{"n_layer": 9, "moe_layers": [0, 2, 4, 6, 8], "router_score": "sigmoid", "routed_scale": 1.0, "balance_loss": 0.00622, "balance_bias": false, "init_std_router": 0.0169, "norm": "rmsnorm", "tie_embeddings": false, "optimizer": "muon_variant", "batch_tokens": 65536, "steps": 5355, "dataset": "wikipedia_en"}
Below are experts of layer 6 (counted from 0) of a mixture-of-experts language model. Rows are named router (the router's row for the expert), gate (a neuron's input weights, with its number), up (a neuron's input weights, with its number) and show model dimensions 0-255. Each number is 128 + 24 x the weight over its row's rms, rounded and kept within 0 to 255. Numbers have three digits each.
After each expert's rows: a language model's description of what the expert responds to. This comes from a sample of Wikipedia text that the model never trained on.

# expert 25
router:145154137133167079142131152139151109128151141133102095179124104169139104147137121146177157103116114124108108151148099111111118154090121101182140159104151174108107116137120154141123100096141088110149102166119063104149130179154082093068122143139091102149123139170131108106137128096109167130167092099155156160124139099153100161154123138115158103130129179179116149128113153144136147173156136134092121129114153152100122143122181122168098116125156147080127132129132182138124120156110107126158115155098141124107128135107084115156117124156145139120137109077118155172104120089145126150094134154083161101114118100139101114129133139147156089147127125132120104149142136119130108151113129143118128115113154141131151129107104115127134128159140106087130126088140106143129166128119103
gate1:137121137130131077192100145102116178101125174120148131092154120148159112124115081125134135108123134158155163134115124123139133165146135157157112118109124117085127128125139113100151114101162176123133154125131123127123124124152113150114067161100128146139141157087121084112179159101142134099168131132134105138150127118115141116156088135142124143167135122142164110156114140157137102128153058105148132132136117120073116102106131160127124083161176160084130113128179124132107059103161130105159110136111128139140157123133120115087108123137120107130142126193129143155145129108147148156147124105166130156145140133089122138127106173121108154126153114155097157138154152110111124152140155134088114165098116153138077118112062147098134125155121103172130135104122140149124147119094112
up1:109116120129106155073107127095080133129082141150125102169167115136083129100129180128113120123142163105121094136118183144134114099116158135138152145123111134117139125147091118177099154155148144125166147096169129115120135142144134122113075087189123095120083145137134074095156114194109106124129095161099097140126143121101155109139142107115108100119096106113098130112143124088158116116113121096123120115150149125092140144117127148129126142088074099136146106123149116123197136092088117142134099136140133157116128149128151139146098119141113156141133126120075095150088150117104150128145111169149148124101130149148096127119139095115157122113141127150160101156122110096116165082082109145131144115120122123140150089131169116117163134129145151116108115166097121109154078148132136
gate2:160111135136154105124116150118136157089112116137137124161144156088128124101119090128148112111135122087116101146113149130142129127147185156128106165133103126095135141172123158113130086150187100119098147117108165158137087116124144149132121113106100162177123161158135122096162161125125099108113103138132121144164109134180175150135103119106138091134126104100171127101093122111112169100140102086111154187107155115140124124076155083127123127153121092133107088109106122161092154135119115145150146121136131140145139129145134121097168122156144081115116151132125151096180107143138140169118123157120143084145172174135089123143143149150117156113143123155161123101131092146151116194135144129138130137101130154106135169131166108153135102157137147121105135131109135157115118156172081
up2:147104138114151096119098091113125097111096147146113146121104123164121182132149121161164118105191128118134186133085110147121091161158101109104162124096085133124122186108128090152149141106182128108166132115111139144096140117147149112129105151084148087131126103097118178153114132129124107134107126131154128129157138160133128128076134128139148129131123138118151150141099148110132107123115141133161114148168147093128129145111142152106138154170151127171107083160147143109115157115170162102159128116133105120141113091125127076126166130111078158153130103118123137111127168146178122125130138140138184098125157139145122127135140112124112124126104115141131149117105143168120103145121121128077142137103131116121126126114084099112159114114156071115071148121101098119168102126059147
gate3:090091137150118107143139134119142117115128094150099153149090094123131174118141117151123144169159117126086149122108150104139119117119122081171111117117162153167154103100112155148107118109192105136111118080104114124193125107101130141139139083135137154120091120162104141143108126070115136129100111136132131108096114122144111165129135128147165136134091107126090111146148115109141127119185155134154079139112150119136108136133128111106123123113128108158127146115107137166139111094147078128142153126160152140121091141135099074105167103103109084169134149135130130146091182129162134126137108120098132174109094154121155132114150108125155141121071140104131060112117123102115110142125134103154149102152129119131182125088095084139124153140121160146116128125099140099130092173100149
up3:157135170146154123156139145138148142147158093099127181118146135156112119133108126130093153104117099112132119095133159140142143124147079107133135142159144127143082097126174147165079135173136181155094170161127118096084178150115155122132125107141113151138153131150128150148115136104137118104134117120095146154109166112099126090170126118127118172167141107153110121141111103173149087133143092136119140074108084133164127158116174134134116109122131140147116134103148144142123152149147140118118160131117134138097113135138106148122110140146143133119092169148091093091095101133167140079082111154109095111144156131153065137133130173127094118158144096117136130121154116127134099143112129101083175138143076141102132156139143110117123108107128115159106106112171123097179139132115151
gate4:104112105138189116157116158129102122144124110101098127131092126119147121114116155121146116138137107142178148095106114128123156173129136108155146154117150106081146124112111110136119104106170124145155124137149103135110129129131161127153100141126107132114094150167091096111139094118116112134138085153121139070118080133140106102124133118115142143157144166102134088131091113162115114137111138173135154184162146098116102130134143122096119118141158140111135123170107154139107086133077138147136136108159154117144131142105139070094102170138132115175117163108147195093098084123144176128153119113112133150115111075115145081171110103100131128141121145162112150148137151144127141116096104093128197149104160158120129104166146144143137121115147134109161073121129152139111150095105122
up4:129083151116088153158123134107162143133099124142166125153148114122176105145170126118111134141149135146111136100172068170100150161109147152118098143078123136102122132105107113094135154079152127100165114124149151124132118145133097122119136137117099117119132130087086143131160154124138193181130137144103109107129131150145129163149079129078117153112154140122106154128167109155134141119137118141118168096167142091129116125162166140133142101147115079131122154126117111078123122099118105117169079129077114129150189152150127138123114150145132159089137103111130114118062147129144086151149098140135094171114111089121134133145128152117120160114097104116089133162118182112114138129108136110112107121092133106132124128158132137125141100143123102128170112153142106124182106132117155
What it handles: Suffixes ending content words, such as -ing, -ies, -ant, -ary, plus have, has, of, and, and quantifiers like many, several.

# expert 9
router:096147154155156091112108138117185119112140146160089140147127105126130145106148129132137152133089117140093145118161090082109104142061152132132120121093127123112090135191159144108161107126108082110139131171115133101142129192155112088095121144127155137175138168133160115124144127107140137132140148129137147134120115152136131152143140094100116153077148147142137106133126146123115161120111128155074191086108121138112107166111134122107088123170103130129086124089126194164151146123151139098161167102125126146111156115112113130149106159149131127099158123133111088147140141097180124118120132177143115130108086092117136109167125137131121113115130139086127108130144122105148148146157163148109141106110149111118101116105105130157145127166125084121155164087110151121120149141153108
gate0:158154141140100100146097149108119105074105143171098130168145102096146137134122156121113110098101133177132158121150113098114107126148153158142066151112124124130103180139150107101141133151152124142119143136135135123135118091163096114169112178130132119148108156155129140156120138112130165152158133144098113091125127137117186127170137088141131139090117141159129120103124124152124157127091121113118132108131137158145114115094115144145118131123151126170112139132156093155160164123137158084102136123133081108158105119140143121139106090122147183099172129150116167120115118132140135156129111188140148174134100128081128116114149118124132109088160109135100109121147122175112077128152115096134164130162142106116108173121112167156177118149103154091116100124120087158112167124098083
up0:147128166111157151106134119120094155102113133152131141130101138153117115112089152088101112168105094102121128093095143126115179149144097140142139090099097168140145085130133134098111133171104161077169158115151144137135078077163152160209120151150109135148128144106136117090106099127147147065148119129189129114125133091176137136127139115118129159142121105112115135163119123133129113108107133125142134117167125089123124105115149134155126121127093152127176137128101115157167111147122164126088104135157097117122121164180125167161134160157146090116120179121117131109123150141120114169140111162115116135136111092126118155127134115109102126164141109116136122128121136114146156140138142087140074114151137098110132125145150141157136144114130157139078106089135143158079085105135125
gate1:165106149127112159124132160076129145110093099150118117167142177086129103126103175149135159135116149146131141161140135135118116095123122093121097108128097115106102155106138127062128101133127098171118159200147130154110120129093103126129112108100100144144133127167169158123127149117127122152099162105115116136135165105160115110097147123156128108091167098202133106119108129096101137139084118166112144133138126098075141111120121129125111152189094161121121174104167109095109146155195170134139106134146131158142157125153129129138081113154132074136118099107125133172171156095135124120125113149064130133105139140145149131155135123146104139125171129125119112131120120115154130152113147134140110134102143137114099109117105142107159121116108105109127154111130132101107107123168112
up1:142137096070085099135117109089119195128125130124155101123178089174118105135159088111105135112104130167122142115165153137138143117138109108144085149180164164105132113152098123098120175175095139123126128097086158112114139111127146169148106114063110114162141139083125135067121127139152127161144146109102158147162144104110144117120120143144161125115128111121113105077108129135142107106112141110116116134147113136134163129121157162108145163099138101122150113124148106094120144115094109122118116137109084099148143114134161114095103141116142146144149135179111133135141139126156144162130135109149154126143145136110119162118137141095162097118142097149097148101109175132100105082084068129120115125152144108135124154157136156091148144083173094129136116126123113124087142098127116
gate2:120121119134121124125138116137124135100136129138126103126127101101136194104154120135154164163128132119102149142112135138084127115136093104063157099135126110145113099115143119117129128155122127105098149161130102118148127130125093158134088102146144135103136122138118151087108104116079129139087181140109118156109149096118105147156168122072134101087135130132143138140097156136157144117129154154126102160104134083107124164153138152149100146135121142125127132127103174117114154114102158145146184089088086128111092119157100111130153159150132136137142171161122109163148120111151124118175108174164096102114130095108148117111075107139147155116086117107089166128166147160111067073117154138126095084126113131115099142127147119128173149150127130160097147125107111172138154119080139
up2:162163105105129101154094136115099116128129092122130124094121164108099127111119101131153114178110114132110113147087168156090137141142142146078110076070152152099113111096092117104106157129128158151096097142125112172130094099091111161110087164174102112134175156136119161127152152104185159113092175099159128163090137121108154112131130155124162115088161144128150144127143110153137152122128091114142150109150167133124117136165118133127126120117131133100125120152191164099129108157103143149136124119143110102095152113117149137173122153086075128125123118161171126135117104107105187129154098128147129114138131145128085143133154124098144118140088129126110110147132135092161100153131104144164130123117134131139163124116116159133105096092119131128080091148152130138143108147134124
gate3:098111119130174113140153149088147131125130142152142138121143114103163124139114103121098086143128140155135143093152120108124151183091145114142133135162089118135129136109144156091145136102084112087114108165134133123140133103132169080135142172146124140125116109157146101118143118114092131092163185162124123149187101147083110125144139071159111121127110109080113122165134106111144158141164127125169130162117114101120134140105155096141120139131125130114121127068075162125110140151108104110157156129131135102148134123158144087132120142105148122103115113178141116112127178071135126184157099143162109127138105116123118132142111123120178116167084130116092113113155102136169171134143120136100166116160166148115143137128159153137165108169136117131126131102146109126162071106127141
up3:101126127149151104100141112135100131126134112127115126216112134144114121140128087059102132116129119093065139133102149131132149173112100141120115140092135113076126132160096129183147104132121142148088152116100132119125083144124086129122084117137146149090132123104084133114131067124125103123093122134159159138135138170147128122095108139138082162130111119119148116162126119088126109125120155136120126156109095134141112162179156148175126143147140106137154164103134171125119153171120132094105129122131121171099118151082102143140112099108110118072102127086131112113156149139085167136111114184139113128151149113144114172147129129138134153098142138139132111131094146084116110129150155138125102158096139128145134159125100129116112124140121084129136129135138121054113109146174135
What it handles: Second or final pieces of words and names, especially after G or g, such as gau(ge), G(ene), Pop(e), Russ(ian), Northamptonsh(ire).

# expert 21
router:155147092123155118134127126156135132112150141138152095159157147154144111174131137125144114111121125125146113115169127124107111165105164138181134131147111159117094098143132131132120077087122111108134117163132129116152120188132076106113092130161107104153136160168124158132127110104096129132171086111142186170108132103114116137124135111127151132132145181157071139120118191142146131129168137142083134134122132151134119148099135130152111129105116123101118132150071108133112137136105108158172119128150168142106104161149104170131096099148129124100134117125133145161114160131150139151087123162078145086118142120125140117129150166139073134127164120116142110135077151103111110182138108146141120103166123173124163145116116116138167113131158084067158116094112142117138144101118135
gate0:142139110139117127180187146115123098123135158122138096158133131174140106136071142164091130170121143161146101141132131144083142121158123125108130144115111118148129078115173140126117115097088097128104107157145063156110082125123096111148089140160117147114142139140156130094136099091151131112135133119116136122105136053126095138138128120153111136135115122105089148126146123128137118132117103182116071117113132164122120183103094126125150144095132119130102111165128131058118113132086133150133120104175112148097103150117145126162149124145191166190144131111157127139120137095157136139094145089153103124122127111142133124134146125120133124183153137143107145171119128130134126074157134152137121141169109122159151081115124090131128109150098144122147155135150119159121123124138164
up0:139132142161107121135107143129107148135178154133126083162102181114121125108122127133130067148130124067142115165139148102149109114133140076125127090164067169079162137148118145088159142121156137118121147087124134112139150134114141158134134141098119120162082138140131154122142165101115117072112137151135103127181135134146123112094102106118128122116116113159118127100130153131174132125133141069119122150143155144130105142114143116138099146149090139148163137134116111177108139115104128185137102133126163117157125135128138107122170091144103111110116100140122124164088118140094154160123160141081122092137109098110124136144164185140105091114081144124112176122124087141148136151114123101089136145178119134110100136150122139137145166129139136102134130092143135106131153120137200
gate1:106154143133138113161103116114126155107098119119128087129148143159096108128097100159129130133110103099126146117103101087123116129122113122098104140149130129175178104096100112122112085117138116131145131168132109159145114152111106126094147139124115091106150077112117122140164095149091121131114118153122134164160125090126111152128093120107134103136108135184119134081186172112167176139152128089154162154131145141110134134150130102162102130116128103103145098145079132143106165179181112130159159147088113120116134122122091082127100104111137137120110131143177158117113129106110120158086116097174139161167149134121112136122147147133108131148097137117128135137166149164124131156142126121107154088136110140148159116121112189176114060136157149141089086136130151122159116101129121
up1:119138127124131122127149123169102111159184094124113133127145146145100157149135118153201134096141120123122147127113168153112104132142131129139104119121170140142126108119072142088092173148149133103080125104143117123113129093148172096111156159132114123188135093158148111138141108116111158139130104139130162161134137116124158140148140132090136138105139144125106145150100088118151143132115156152149168106173155151155117083113149150089119085149138157118124101119151126171156093105158137105152127139125149129090115177128123139094154146146135105081129129165157154132099142106159168135101096134077184098117107126134160079078123104154131135144161128118165163145155148135133189130158130141126114122120167138136160154102107157128124098180122091125101137141135154129141119135140126
gate2:140125125118160137100072093092150086174092100156112121122182129136115155161137158130125109149109121156126108115130124156140101175110106144128176126126121150152119110087120107114103157152135160114125088119105083141114103164116123136148148081160117130102102112143152156139098135116163118138128148169144105112148112134113088133106128113111136119169149150142131152099103166129134096113141122150162135143112101136143135097109102131154132117112115137175131156144123151115133149118117124124100154079137164132133150145139137152095101084132126157163120107182147158152081110158159132095132098134113214122117137136170139105158147134148126156180095093124168085118089078114108105128128114131149152129122145137118141133089135125122115172093144133160127101153139147153092108161146169
up2:109149121117133121167155161129127124142127152133133109111138138130109127084141111112097141151125135153105120120120134131140156151152157082157121150131119094086138110127117135119144116098106109115141118159094168126155173122138121189139094147112136166136138167106110124125129123167154164102111147090155120108166109115098101113121139082150175130130135138113139139124104081124159115173156106095112116107117130111138105094168116186070147145171127131127126139141182128147104116091121113089105147138108086056123129118112145150115143136156120130061196109108114137149106125110092134159176105116139149139145154147147122142138139132091138104130135134143171144094150137113136136104144104114124107157122110100130118126184126165125141132140073132101140149117170162110096161140149069
gate3:146116116160114125148152120121164121121109109149132130147159128143172138099112134137132115136103153148166122133118131146141097137121100116133140139093102109148166107068158121121155086087150130140134116137121158117145103139099137091130089162127125135109107125102140108103091153092113174148168111166133113136156169138105094122193159134134109125108149151152129142113102125157116132126157128128125110128127157121125121140118081124127153128124128148112123169179135165096098124080114103051123143116135142142157138126140090109108106080121114084071139129135126108142117118160116143118156063148115136146148128158157126119123147164105123174112129079141124135116127119159150101110091132111086173117124156063097164169140127139159107092116114128136104155086124110152173171146138092
up3:145128144140150129123124128145121079128126167162126158155111124093078111161139166129150113145146114088170089121147140091107167134171119139115118157111077099065134163094128110127124122111095094120125098135109161129111077117135099128141078126140152144123090153126108151135112135133133075138121090166128122150128136150109099123126134136160083140135119108189109101104111129096150148097121128146134110112091109144132107137148118132142154176113116127158133137106133101088086161146150151121103147112165119140115100156095178114133163137129128120124163097120107125086075121131141100073164169191137103099180124097099128132110122118130099111120110074115126145131118136118185123165106116121116107118124139080113134141128109111139098122140086112164130130159147133128127114137114147
What it handles: Past-participle and verb suffixes like -ed, -ated, -ing, plus based, made, used after a verb stem: construct(ed), estab(lished), "based in London".

# expert 6
router:123167116148139120150125084139168112134132151172098098130144092159117135125135142156155181130160081125124089122156120111132111122059103109194167123094144151134085107115115108143078099095098107116128117166089071167118171127147109125099144086154114106160118128137129151151097112075105163139119090113121113142137153160151124134136132152132126101120124131178142136149141185118132145120141109159084158091148119135128120117106153110184095093119134119135119142097132178127165125104126111143172154103109114138097116145101100121156118101142138143120150111113126107144122142103152123141120133168102148106110093103131120119105147146134156150168123137084132123157122171099101142151133147165100127124112116136119122156114086143138177143118149135106127135099154150109114173155128128
gate1:146110140130122113121105148134153118146082093142102125138107127135144092140132120151173117136172078092145128121127107116127119160157142133118174186110125133144129159103129125158143131148103094159118126129152159119156116125130138127100139116117103132182136178100106141113115149141152137137123134141137102167087129153160102139099122114090145085117094132164128132104101131100128110135118076132121116108145132123153150140121144150086161081156113106107137145145098100101147178114165081127153134097090140188093114094126141103146154132100099149104117093118144134160175118136129137143104140164120135130093123134122138147104113133210123155092088156114154124110118121084148130123122115109137104099152125127108143172111141112120091190052105110125114111145142121110130183161137123
up1:102179125131075127114126065178139186140107118092109098140141117114132106136092112118094151165115127101143080122128130144143112076105107145123099094166107122092125134158149120133136144103175126135149120119112083171131109140150122126104124126094173135125118123135159094147133118145094106120122103130146124107149140085123107133125079139136126149096173150086111119123135105122164157106115163118125141110106159125142140122050089122161100172102134182127132120127156148113159125135128108182115134160139117112136133147176095149138108117146140127132151170126119158152124134114121156112135128093107097132136162126110136140152112140125096151167181131142138142106096128170121176125126143101107152139073112105147141090158077111141136124156134130157131141110172127172121112118135122
gate2:131104110146125109154099128130123125133147113136137133121136140120111098116126107117156144130155109118119118112157122106111126075115112141130121128156091124081142106147112155091117145076154125147112109131121108104074134134165099156151131083154112139127154101166115129134147085125174155126145126141097120114122139109113134096124122126147139154118070164155143111114191153110187179122135131150117145106152120111096107166144135134134165129115096124157180123073117140135111140138155151108133130130137146089137136118145167135147120100073088113109097126190090123143120131136140161124152107117117110141129075136156069066121142116117080138102126118096125128127150137136164114163143126130149103146108085080149109161129168187132091147174130114116109123165143110150138107099174144
up2:118143123132123118116098163135114162143139138138144138120103142121105113153147125113109119137146109178146120106126148114121133163163197101065097130210107106133165113120164119138144156136118128087136103130157167122141125163094125121125139113109139116136083182124081171144117132115127109123128131155135115105124150119139136128131098138143149085128133100142127110118107143140143134110138088086163117113146152103125150154094112167135096116119143129131117103136117111173069126140098095135164083138086103128145159144138114164184139157126122127109146113141147117120133118164138136112133179138132132087134116123145098128078121140124120175147140152100160125127120090134142144139168131098140121149108105096153074107162181092099084109114128117107123089122141104196107136113090166
gate3:119167118115119171127109114147126146121088124104060108087160153100151143121147150133126144107137161087098114110120143153121135092105125140144122114110124113147132141124155132129138154116098160148149068065113093101160094132115125134143125143118130177088163123128141155174101198121111129104096140118097136146122153097164170124121123137135122110125129088108117079172115126158123164105109115162111072124131116133132120111146096139155150127144121139137137134155163104104135113085143109149183126110108161101119138113081138073122140096144103111104160117100092136148139113164110131059155150139120128127096117129111166134145119144122126131081094138174112131112150144127182151137115119103148143110104097100125137128131105142137118172095112161159114132098117109112181123119133127
up3:173151123129160124132120132132105124117126087100108098134117172136155074131128160136158095179156074132110147122094124135117106129113163138140115147095103091114152147107115120127137124126147142149120087134121137158115112153140109148109095154112131132200132148112124143138119099098162120139117111146136160112102095144172154149141123149145140150139126152117185147107141120138123106100110127142148092120142106144135110100135135120151115119150142155115143135144149153122137153148163150154150134126117089098132157158114130165144119101115165123141106145111124159099106113167094147129124095123123139121159156140133148138094107145127137116131144128087139102123189114039167093144143134059142138103072170123126102064151117073085136130174131154091101105147137123082117147103136117
gate4:116157110144103131138097104161140153139181109080143167130136113113098129157166092123105074101152133120150106111118098105093144146121107182110138159120131169094119167097133136151126093134132104127126110106156170108134127101137131203104157095094116123122181127115127175172146134151140110095095124143144101146114100141119128152145099128136135102075136105155165113103162129118114083116087154107138101115161141129135118137107120145113122138149096106117099172112115118111123190132152114130102146096137200144123098142140181139162104114133118099107132119104111115085103151146109111144144128115126101141127125126102107179113186120101100163125146107127120125098129090145092120148100119141121119134090120141118151119109137134134139131111089163141096097149114144145113143161104148
up4:157159110108151140092123153118111104099115136094161089183112132147132105122152158100141156142111107166097129092142126099072133099070101112124134121133160118142110132101139126102105089104135114138132090157128139155093116101139145143075096139139112139107162136105120111122134148090173147147165107124107159126150140076145110127161118123140126139144094161121121185159111134116105138120133113145094152111167126131094112099107127152130150170147140111101136148158111160126107139152152132103213120182146130142088131132124104144109169140125122108113117125128114151148132110107133131189139121130106151091137088108141125151171133088147116127145110116153108129119160099109116120112163148145088136109120104147122124124155148134137122115110141133194095174123100141134131205138096109
What it handles: Final suffixes and whole nouns closing words for institutions and groups, such as educ-ation, organ-ization, University, band, Award.

# expert 41
router:130131122139149071140163101122148116110148124139112122108127092121122108120162176137128197120138127148114094106108135105120115126112106109148170160099149166090092091124132106136120142131104102093162088125128121135131141148100124143145118113140102115146140137123127121137086134095110101116109070126105148127121157185128108121152131170088133082114144167138106151152133161137124124134154111164113151081135093173142136117139159121156095139094095122082132118096155156107113113097091125128132143145130121140111102134146100115136073158156158133089105148096107110112107152103136109154128156150106143128090120095119129126115145111117161124132100170102119134149162157114114122143084137114119100161069126142105135182125079100127166140099151107093109114090186119125124107184102128
gate0:183136139128117120134144133169124131120115124167085119125119105119087100112141110089149153103144094107085151096172142103110099093114127089113132157179122119125089148145155136199114133095130130123110120063104105114105137119171151169119156121123131113123103143134134127130126091130062130131136103110124109117127132115149138139142118118074130137132151158109113092136121159098157151114146111156113110119140185132119145106138152146138127157127157068164170133128160124125113153113137156150114136111154153100099146156098116135117129147129116105115109112122130132093115103147154144150125158139113148090192140108130140132103133146103130157114161069135134134094120123105157100107150130124109143117114134142138172153105133120185101092113144083085140158164151129072130135104071138
up0:130092120128159117129151076128100099119118127048134159133075120121086132088088119114088107074160095139150093123139120117131135134126105138112121116115148131142145107134146159092120103116158163113152156108135126148115140133138095147136143117161059143094141106102160139093125157121156130148110121168164138119119130147147123119130151141155156140131158149075144133055108112163082139143114107132129112144106094170115160131168102128096141146106140124146111150164129134108125113110135083144106086115147103094133155141134101182100137072163133105127107100106124165099094128152144110125115152088169136153106146151149121145157125132118117171135162109163138137126119130137119163137171101133147145120130107132120143112163130165128120129104142158085137097151140132153157128155104171
gate1:160127136166127118132092116135120112140110131099132116150128140096119128114174174063117131123129106119160148126080115152099126138129107120122143113129109113115092127110143099126152157154099112125101120146156117147098142126109103159104117092133118102127157120154092180117133123109159113105159109113130164127100147164142167081074112148126179148122135146121117095135145120130149126125133123164110107173135165149154123107130168094112118174133119109132114118138133196168117125123130131110111155145125122129127133153098091151145078084110135210124098127135131136146133103152139141101133100141109107136088124131177175119155154135113117125112128177114147172161140133090095120142134152120172113107058135150111148106107138114114142094104120167117126151102088151127170124167107172
up1:141109120123104166133125138174127109106108120106108117141122138154119095111105133145124115161131121167129142101138129139143108081105104117148144093103170100120127103158108095146145151171090147101090138157137161112101099127150151145141138149138122167123117171132103162123095139042084122130152103117147123165089133140138154142130095133080153116157087153117113141088181131106127131160120172142118094098153138147131132137132146075121133127135127157108118145130150075148096133150161126102128112157122123173110150139179104160104121112145147134113142168101142160150130146159148088088116164095126095117135106102148134152131118104108098126139111125159098159130111060124141135140158152163124116124112183119141108088105088143152109135115184127130180145130120136107124143140130140
gate2:129151069130121097117108162112126133141158111110101140144114116101156113132185127126139145158156159124124087134127137188160155120103144087122142130090115097173120117143079145192108161156126158114132119135131125096157114105128150120130123097159125143125105093113097157090167134090129121083137118115139143127110158134158153117146134153106099085107112137143101088148100146136175099140140135103148136113145109147143120076147081133090126107117165130119099133100124130109124166133147120095123120129130096159135134138147095127118133167099109173110109100112141157119089114139131127151145156155121101145080125114198093141132146131114122129086113138099158106135116166122148132134092091128143136146150123129124161144144109131113056094093153107114116147137153097161131109181081131
up2:162098096089104126153106124132118116135073135115103131176085139140134138137162132107144118107142079133133165134167141134128101140079171112131127142115152105109102143124124124122137150181135150132081095132141134148082120122149124092112152133133124099082094143104095122112144104183134126104130114114132091152144108159158112094092125139153114095121132154118070141155143116140146111140124082122147123149118104126150073130111106126137159100163154114146139108161136190169091173146093127105107142066122132113150126125101116139129117136152065097119104124115134132177119132125140152137122116139145142118102171163113103101127103121130135135154141154125103107143097152133150116144118152135136129141081140108173127134128110153134101128160080065123138146149142147127067098075131129
gate3:155121109120119125137095114120112133138156125123105136135140114110132145155132142134125156123138122181102120144104131100168128107137107173126134101127165125126108132129182163137085119115102152183135141095076131122109122086158163130148112125131126136175164114129099146106126128095085121120113119118099099128074160135117093129096138125094127108175158189118156128087109118135120152119142106083121134071109164114136125106102171132110137154134062093102138117121172142161057121156127164072102126105162137118132152049177134116108136132086165147135115112145112102105152125147172095158124147145106163163115108181142151144130123130173115148133138136150151126122127110129136140130116166131116138127097139117116126110144139156134114121102126128151142105147110108112127096156098124
up3:107121126142105108140098106142106092119150147121123111111113121127139151132114175128130122102153168106100119124145111120120125159160162149134109186101124156116146137125122178127140120105153157143092169152141139127186113139146127108121096144132178155156129096141164135092097123123131141137104145114152154147138105108114095148094116109142129161132132090156141128124118111148105095181094141123089092133117154142093176157121107114172114158119110121135089136119141141115131124164168123125143088151133150148135110101105163114187124120067161136092126120067098097103140108123165108109125108098061099122151107121134132069134109159137135122130120101091159133114122077206130126104136136090122127143123159136136160117108078137122099112179096145118121148109133113145126111141114134
What it handles: Word-final suffixes completing nouns, such as -ion, -ation, -ance, -ment, -ing, in attent-ion, opin-ion, redistrib-ution, expans-ion.

# expert 61
router:108151133134148134122118100147140130144143131111112122144132120153111118087165189103133126075136094108092140121109107114124126131110140112125146103121164084104129100187094135156104132124160160099135080146136113102133119160135069098107137131122107120150108135193127051111124113158123130117164139109148171153117144115168141130102087115136175118103143145141104144147119164132113129169138079145097130120106148141096167107082130135128112099144134118108113090130131151143140158124123110133136159157096096161157138151108116148152103158191146136082106143125103144150118145099122163117122126142088135109131108115158107128129155111159151080164167141134112111141152131108131141149121177147132145128114173119104127158126130128149117151163128090091078092108164094165144122127111106
gate1:154120093128097120146114148144130137139126147141130127137139119099092148056084124135115120153124126139107155096131113084125150162170154097164144135140174124145082116139186108140155112146096133107112142149088132169133131122142133111090108150093148132135131138117122092156074145135129130081099127117109115142153148138143124123092135100124178142142122140128107135122132153139103117177113108151117167141092164119100115161092120122152167128121067096080104122088111135101148127145139108108122121180133133135147115143145109151124087134170113128140117166139094136116113104087156090112084077151110134156167093103160110137125110139128119128119093149105108175110106160114130142146163128101137165133136108169127140142106138128132183109142102100083103102157142102146116154088088119
up1:102127125169130116095168108125146148128125153087105130129136062148160086184116095149116108098125108133102127099098116115121111111125085149135110106129124187202146128119134111130176153139150099120087132141080139112144108105114124111150104111155150145125108131179160162106135110091149096132140107148070131125139142160096076134170129120102117121137097109130079122150183132141074129092144121119135118154140125147126117139101104081095141120127125153152158136181136109106141130078123128104124106120154120119129142140118161109115144114099129147117158107153138138123148156156150140098160127146125139125132093120132127134108113108125144121091106101118145131135143140104149141172152153115162135115176162110104136145118109125145115160099225172134140087124136138125115133143141133
gate2:145120144127144145117105106122097131114105091125115114113161128116135132127161149122165174140125121108100102122132103106165155095114110113155102107074150106130158160128091125148151176162141141115112121086175114149079156174136122084161153116151131177109129131161162129078143099101126161110110134117148107113097128136141184095142121115144159090120118142113171115099132138144138143153139090156127100133135178157149165140117101115154076115090133132126119098096091086130156141138140134144102139090152148125122156118171123140134108150145138128152125134064112145111129139167153124159126099115079126187152116110149162096196143123132147081111110157119142115137135151139094168133139135100122125115116134141133104133100126161144128098140149148141129133161134089166145123103162151
up2:140145181092122186110122139129119131151164141151138139133126100138127133113140123138088102133122113154131102102180117164129100149112084170136137131140138088132159115073115120073159154153169109134136125113165137109117120137137143154104120162137153150093125118125134095090141170119140176127135111135127148132103101111102146120153093096132146150155143138127159104138171106132118176118148123145155178086126127132144093131119123132154109160132173133156128125134131124108149137119136102166134127141177131111163120134123100167104110115162114127151143128108132152076184122150113129138138114136125157130142166114089140131126113176125145170135159071094100157137112104141124128159163074172113089093132111104091100143117112097141141116160135139125134107122168148118116069096156184
gate3:129119116151091129149131137158151116127135129085134120133125110096127090172127112140164162143133108126146089094142173147155119167135140150168106143135106109128132141142135111127141105112130130131137094181088137150129105055132154084117090136107155131093155167149133125123123158133151117091139152131117126146166101109137101094131103139125117134110142117171115092149166149120130164159128102134114134135113168166164162128141117129151124132133117137120114160159086086129158151105164143141135167135120113173104152122164177158135107128129134154119118097148131123114147100111147102100151099130128141173161136163163125133129120080120127140148090125136094131157144122087159140085120149120087146083099155180112118146147140149122149106139099098159093122195134067111136120132071117
up3:161126095126150114143167120132134117132110114100133157161104116138180152138136112159120159145127139100192120123147105093102098161165122107141145133138128122116153101078105125110077158090139151106121164164123165129100128153113105160127144105130161123133168110145125136126083136125128114137132192107122106137095115139153101113069147096135125115114159145167123098121156143130171133122130149094109155073123133148149151138137109102097093105131153112109140105144105128098116099119081132097132106168121131090105149100136117127129135170112141130192145162153129114110139137126168086120116129106093097133126084167127128103145120143139131108113122103115064138115123106183135168155148129112144131103135134101133147129150138134167102058148155130132143119154069107111120123089110110
gate4:155135128108168132101138131127142101171150151120156078134155094126148127116150157151110185066144186123135183135128080144132143168133100083115111119109174105128138123132091141113125115126146108114110134189127131119137132130136102115124153144137146128125154146129127124114163144094149130099156142173115135077148115126120130145128080109152073150167134125145153118126158123155144093134145150136099103108152132127103188137131160134125113121169122130141115159157115093158111121102140150129137155131087117141109135133125152172097134155142148208099111101121150132151138148160142088132112111152184132139117147144124106124115135190159148115155141117154114140122106114092141113105155128146172136086126139122106140137136138171137107142135172149093167122141162086111156163108148121
up4:104131142169141113200109126120174138115129113102126131100144131188135147101118134123130131166121095177142115105184096122162119174146129149131122128096104124151157130143133187137125121143108165078126106110174142121149121155169143113146146138124114135131134161159150131102108141095116138146122156117103103146136138179114164140098103111149110110113135124157155154098140113157130141160174149115140098113134126149113115125126165122112117138151117117129097098169133116095097155177135093110167124148136157106144119136136108152107146140159116125140127149161177147114151130129158084097146148106095112117160109147159148144145139131176161112138150141153162147092111122133093103158150162120130133128110096152126190112143087131120133126174171085094162178160105123163125128149129112
What it handles: Determiners and number words before nouns, such as the, all, two, three, several, and of in genus of, family of.